config = dict(
    num_key_value_heads=2,
    qk_norm=False,
    doc_mask=False,
)
Below are experts of layer 7 (counted from 0) of a mixture-of-experts language model. Rows are named router (the router's row for the expert), gate (a neuron's input weights, with its number), up (a neuron's input weights, with its number), down (a neuron's output weights, with its number) and show model dimensions 0-255. Each number is 50 + 10 x the weight over its row's rms, rounded and kept within 0 to 99.
Before each expert's rows: "mostly gets" lists some tokens that are sent to it at least half of the time; "raises" lists some tokens whose logits its average output raises strongly, later layers aside. This comes from a sample of Wikipedia text that the model never trained on.

# expert 2
mostly gets: " he", "-", " 4", " 2", "====", "′"
raises: ",", " and", ".", " of", ";", " as"
router:45 49 52 41 58 56 67 50 53 49 43 53 43 52 68 55 66 56 56 36 55 39 31 52 38 47 41 36 37 32 31 49 38 38 49 57 42 63 46 45 51 61 44 56 71 46 42 48 37 38 72 45 47 50 35 48 55 48 54 26 63 30 52 38 47 51 37 66 35 43 50 57 60 63 52 57 50 56 52 45 45 42 54 47 53 28 70 51 40 60 59 58 40 66 50 63 57 53 69 42 52 32 49 48 46 41 45 44 54 49 40 47 63 44 39 64 43 44 63 30 49 55 46 55 52 58 47 51 44 49 55 65 47 42 46 43 79 38 52 41 51 59 57 56 56 42 55 46 29 51 27 67 46 46 51 53 61 74 45 58 52 50 48 65 48 68 38 62 60 55 49 38 61 48 37 37 36 37 29 57 48 45 60 51 47 39 39 41 46 57 63 38 73 42 56 43 48 53 31 57 50 49 60 46 53 41 49 56 57 42 49 68 46 55 51 54 37 63 50 53 57 51 35 58 55 47 69 53 56 55 50 30 56 35 53 58 63 59 42 52 36 44 45 39 45 45 47 54 30 30 55 51 65 45 70 62
gate1:54 50 31 51 50 54 44 40 36 55 51 47 59 54 59 62 20 52 60 38 53 61 55 64 43 64 43 37 53 48 60 44 44 53 59 49 46 58 46 52 50 53 54 54 58 55 51 39 39 51 52 33 67 59 54 51 48 46 63 57 34 57 46 53 55 44 54 41 54 47 61 49 39 65 23 47 45 59 39 54 45 58 39 51 49 44 48 52 58 68 39 41 50 55 61 51 52 53 37 47 73 33 35 44 48 53 63 36 40 67 29 56 66 61 60 34 57 53 49 55 46 55 41 51 42 50 60 42 55 52 59 56 47 52 59 55 67 66 47 27 38 45 46 74 42 53 63 51 39 50 46 30 25 63 46 54 49 42 49 53 52 61 50 53 48 47 52 66 28 51 71 30 36 47 61 53 59 59 46 65 55 52 44 63 41 51 37 43 46 55 54 49 58 56 47 61 51 36 44 42 53 30 54 50 52 52 49 50 46 70 52 48 60 55 43 47 54 44 54 63 30 51 55 71 29 28 41 39 35 57 33 81 50 50 56 64 42 54 49 38 52 48 41 57 64 60 36 54 66 53 37 28 41 46 53 52
up1:61 53 42 60 61 58 54 41 32 54 48 44 53 39 55 61 51 50 52 55 47 50 41 56 66 52 46 32 44 45 55 49 45 46 77 55 47 57 34 54 37 53 54 53 54 32 40 63 51 39 37 65 26 54 48 45 42 62 58 57 45 53 59 44 70 64 65 59 55 44 73 50 57 51 38 38 49 66 58 65 60 42 53 47 54 31 65 64 49 47 45 46 46 39 56 40 43 46 57 59 43 49 34 63 47 46 53 44 55 58 50 48 44 45 43 65 55 50 69 34 43 44 45 57 28 53 55 39 49 64 40 38 56 58 72 41 37 49 27 67 53 44 37 41 41 52 42 52 38 50 46 52 46 49 63 24 48 49 45 57 64 33 46 64 42 62 34 45 33 50 49 61 63 50 49 57 48 69 46 36 30 59 60 50 37 47 47 48 55 34 56 37 41 50 56 30 42 50 50 65 54 37 51 41 46 63 57 50 46 61 55 38 50 44 73 49 39 47 60 57 56 41 46 46 47 44 63 26 45 64 53 42 53 62 58 60 57 51 41 25 38 42 44 43 40 51 55 45 30 54 46 46 31 42 39 61
down1:49 50 73 43 45 49 54 47 52 51 52 46 50 64 27 64 52 38 66 66 56 69 51 61 72 56 40 43 62 42 57 53 45 36 48 49 71 27 69 52 66 39 39 42 58 46 41 37 51 54 65 36 71 53 42 40 51 53 59 54 46 61 35 48 68 47 63 66 60 54 51 72 45 57 46 66 50 45 47 64 39 64 45 67 35 64 40 53 41 61 50 54 45 73 30 57 28 64 42 46 50 44 50 34 32 37 61 30 59 49 55 44 69 36 77 39 49 54 66 57 43 61 43 42 50 38 40 49 62 46 42 57 59 39 70 48 35 51 41 56 56 57 50 42 62 64 51 50 62 53 66 54 45 41 63 50 57 56 45 47 55 57 49 38 60 44 42 53 49 56 54 52 54 56 50 49 52 53 37 43 54 37 49 46 38 55 57 39 54 35 70 51 45 57 42 49 43 51 36 48 50 48 44 42 47 48 51 56 55 52 65 38 46 58 59 58 45 61 47 38 47 52 40 56 45 50 37 47 50 45 53 51 73 52 53 28 41 46 51 41 56 47 45 57 30 49 38 47 49 66 51 71 43 64 44 43

# expert 13
mostly gets: "-", "/", " New", " North", " West", " '"
raises: "st", "m", " and"
router:47 44 50 43 50 43 62 36 50 49 41 46 37 39 47 50 59 36 46 38 42 37 37 46 40 45 43 49 34 38 45 41 39 29 37 47 45 51 54 28 51 57 45 55 81 49 43 26 41 30 56 42 54 36 43 49 51 48 42 38 58 46 61 45 49 67 42 57 42 56 51 52 56 53 67 59 57 44 59 61 66 48 47 42 56 19 74 50 44 70 64 42 35 46 54 61 53 64 72 52 51 41 51 43 47 43 35 62 64 41 57 39 51 49 43 67 48 50 62 58 42 50 45 47 57 60 46 58 43 45 55 57 45 50 49 47 60 51 65 55 61 46 53 43 48 40 57 49 29 53 32 58 55 47 46 60 70 54 40 59 47 62 53 68 45 57 48 58 66 39 59 44 59 52 27 45 44 45 45 58 44 38 62 43 64 44 35 50 48 51 51 43 60 49 49 48 42 47 28 50 40 40 44 61 55 41 50 39 59 30 55 54 53 47 38 64 34 58 37 49 58 46 42 48 61 48 67 53 57 67 56 38 58 47 55 62 57 56 51 63 45 56 54 41 56 56 55 47 40 25 54 63 53 49 90 40
gate1:38 43 55 58 49 47 54 32 45 47 60 50 59 60 64 50 43 43 52 54 54 39 42 41 58 32 50 62 43 38 46 54 35 49 43 56 57 33 53 46 49 42 56 64 53 38 48 50 44 54 51 40 48 52 49 39 41 52 46 36 41 49 40 41 34 64 71 69 64 43 68 56 40 47 50 62 57 68 61 42 53 61 60 53 45 58 35 26 22 52 42 62 62 50 53 41 48 35 57 57 49 54 59 62 40 75 66 46 39 49 34 63 52 77 48 61 52 57 46 49 45 39 47 44 41 66 40 43 46 35 52 44 50 35 44 43 48 35 48 53 61 38 66 51 51 57 42 52 46 42 61 55 38 63 39 46 53 59 50 68 34 47 59 56 40 39 39 60 51 63 49 55 60 50 56 51 39 58 64 53 27 28 54 64 52 37 45 58 44 51 48 51 53 24 55 44 40 50 42 62 46 59 38 54 54 41 57 71 55 68 52 63 80 38 51 38 46 57 49 57 46 45 56 55 42 66 41 40 43 36 55 49 47 60 33 57 58 52 55 50 35 37 69 48 48 69 50 49 42 54 54 50 36 30 43 60
up1:55 55 51 52 48 67 63 46 67 52 72 51 58 51 66 69 43 43 56 48 53 63 49 37 41 48 38 48 30 35 44 44 36 47 36 73 43 45 60 55 51 31 60 33 55 53 38 43 48 62 45 38 54 50 57 43 53 41 36 33 55 50 43 49 58 43 45 50 53 52 55 65 36 66 36 54 41 64 38 39 42 58 58 53 53 43 40 34 33 66 42 54 48 49 47 57 32 55 47 59 48 58 47 45 58 64 61 54 61 56 54 55 53 57 41 61 57 46 47 45 72 43 40 53 47 53 49 44 44 35 58 41 62 43 31 49 40 56 41 37 55 64 51 53 49 62 67 51 68 43 64 49 55 68 44 37 52 49 44 62 52 58 59 66 43 43 47 48 59 54 60 59 55 58 52 34 49 46 50 39 36 35 60 41 64 43 46 60 49 52 47 53 40 34 45 52 37 48 29 55 62 67 60 57 64 59 58 69 49 64 59 69 78 51 70 52 54 53 27 42 60 42 42 38 37 79 38 53 62 61 48 63 54 55 38 52 59 58 41 55 62 43 56 57 49 65 51 62 47 52 63 52 48 40 54 59
down1:76 38 45 58 50 47 57 45 56 40 59 48 36 49 46 63 45 55 54 66 29 55 63 37 37 47 66 47 39 35 44 67 43 48 50 46 37 33 61 47 59 35 66 38 62 42 57 42 53 44 50 56 49 52 66 34 71 44 52 33 36 61 42 36 44 47 51 44 71 33 53 55 44 44 36 54 50 43 31 51 38 50 51 49 56 50 52 31 52 52 55 48 49 51 38 39 38 34 27 67 42 41 55 57 55 54 65 57 40 52 20 45 61 41 44 47 65 62 54 36 46 52 61 46 36 44 19 53 43 44 71 55 56 47 44 39 43 28 45 52 42 44 51 22 51 44 48 61 45 54 34 66 48 66 52 48 51 44 59 41 49 66 54 70 39 29 58 39 45 52 45 60 52 53 57 48 53 54 59 52 52 52 57 46 43 46 35 42 56 31 48 59 53 31 37 54 61 51 56 57 54 51 41 51 58 46 51 53 51 42 56 44 59 53 43 48 38 46 52 48 43 49 66 55 31 74 49 46 51 52 44 68 73 50 47 54 53 58 64 55 57 49 59 59 50 58 53 58 61 54 52 59 58 51 58 43

# expert 75
mostly gets: ")", "\"", "'", "}", "s", "is"
raises: " by", " in", "\n", " from", " of"
router:52 43 50 42 49 40 53 43 37 39 54 58 37 47 48 57 59 34 40 60 42 52 42 45 48 42 54 35 48 50 42 49 45 65 38 60 47 45 50 43 43 50 54 54 63 41 44 53 48 52 60 51 56 36 36 56 43 41 66 34 52 35 58 49 59 66 29 55 35 38 49 66 50 62 61 53 44 52 49 50 51 38 45 48 63 23 64 55 49 35 57 67 20 51 50 61 46 40 74 44 39 47 48 60 42 58 43 49 64 54 41 40 49 42 33 36 53 44 51 28 59 44 49 51 46 51 52 61 54 50 34 47 49 58 49 54 61 49 51 53 53 56 56 36 34 57 58 40 17 34 49 42 59 32 57 58 48 56 54 57 54 40 26 56 49 69 53 47 49 55 58 63 67 65 57 43 39 55 50 52 58 61 37 47 60 33 46 57 36 53 63 32 42 59 50 57 44 63 40 47 46 42 39 65 42 48 57 48 53 59 54 59 43 46 49 33 28 56 46 49 44 43 42 56 53 55 68 57 46 63 56 53 50 45 65 50 48 58 37 46 43 60 43 58 49 40 45 54 26 15 65 65 74 41 52 48
gate0:45 32 52 54 43 59 59 42 55 37 60 35 44 66 48 64 58 65 36 49 49 33 37 34 45 30 50 57 50 67 44 56 55 46 56 45 35 54 34 61 71 50 51 49 51 57 43 48 55 37 62 67 65 34 45 35 42 41 37 54 66 42 43 42 38 60 42 58 55 62 45 51 47 48 56 46 37 63 62 49 53 54 45 31 65 43 42 32 41 44 54 60 42 46 34 51 51 45 71 57 66 50 50 47 40 67 43 66 59 42 61 45 60 48 51 39 48 50 53 42 49 57 27 45 44 69 57 54 53 38 49 45 55 37 56 45 48 71 58 62 41 38 54 52 48 40 51 61 31 47 51 46 49 41 58 59 50 54 48 42 48 49 25 46 65 46 45 47 69 51 39 50 55 64 57 40 51 29 51 44 42 65 55 52 49 41 52 71 26 42 56 69 38 37 48 52 51 63 46 56 50 48 59 50 54 60 55 38 71 75 48 49 40 46 33 43 33 45 39 56 44 62 51 52 49 46 59 41 63 40 49 46 53 52 61 54 63 49 42 47 49 49 53 59 35 59 36 48 27 48 45 77 49 31 55 55
up0:55 53 58 69 44 48 51 47 48 43 58 42 53 48 51 67 54 64 59 56 34 42 34 44 55 33 34 59 50 60 66 52 68 45 52 55 46 42 37 58 84 50 51 42 41 54 58 54 47 48 55 60 66 42 46 39 48 42 51 48 59 48 42 48 40 57 42 57 52 55 31 52 43 60 41 48 46 68 49 60 53 55 48 55 43 53 37 55 51 42 56 51 51 47 38 53 36 56 56 34 53 50 58 45 71 58 44 58 58 53 71 63 45 39 51 45 52 68 56 57 47 52 48 23 44 59 63 61 58 29 51 66 70 26 62 41 41 59 57 63 49 57 51 44 58 46 42 60 56 61 59 43 40 56 39 36 45 56 44 42 61 46 32 50 66 27 52 52 65 56 43 51 46 69 61 35 50 19 51 20 49 54 48 52 60 37 64 64 30 53 45 63 48 60 44 59 54 43 40 68 47 56 53 41 52 36 46 36 59 61 39 55 57 63 47 42 39 43 38 73 39 57 54 51 63 52 42 44 38 47 51 47 43 55 55 46 46 55 37 58 49 37 56 57 33 61 52 33 40 57 44 49 38 63 54 56
down0:45 46 56 49 51 56 56 47 42 45 48 44 55 75 56 43 40 70 50 53 61 58 37 58 34 49 60 45 55 50 50 39 37 45 59 67 31 50 59 54 36 50 48 59 44 59 48 36 48 40 34 46 52 37 56 64 50 56 64 68 56 42 59 73 53 37 51 65 50 52 48 53 49 55 39 45 60 60 49 57 56 53 61 61 58 46 44 39 42 47 49 55 44 48 45 31 57 34 60 48 58 49 33 54 56 65 50 48 38 47 58 62 66 58 55 50 53 43 52 50 73 57 41 39 68 51 48 51 47 42 60 38 42 25 37 39 61 39 69 41 45 56 70 45 56 60 55 34 43 38 59 50 75 55 49 42 60 55 52 35 46 68 53 64 47 38 26 42 56 38 52 51 35 44 54 43 63 60 43 59 36 36 43 45 71 53 57 53 53 62 42 37 56 47 70 56 61 59 68 42 33 51 37 47 52 57 29 58 52 46 65 68 47 50 44 48 32 37 53 46 42 52 46 59 49 56 48 51 62 65 46 57 42 48 35 55 37 43 47 62 56 60 56 34 46 79 54 46 51 65 40 58 41 54 69 37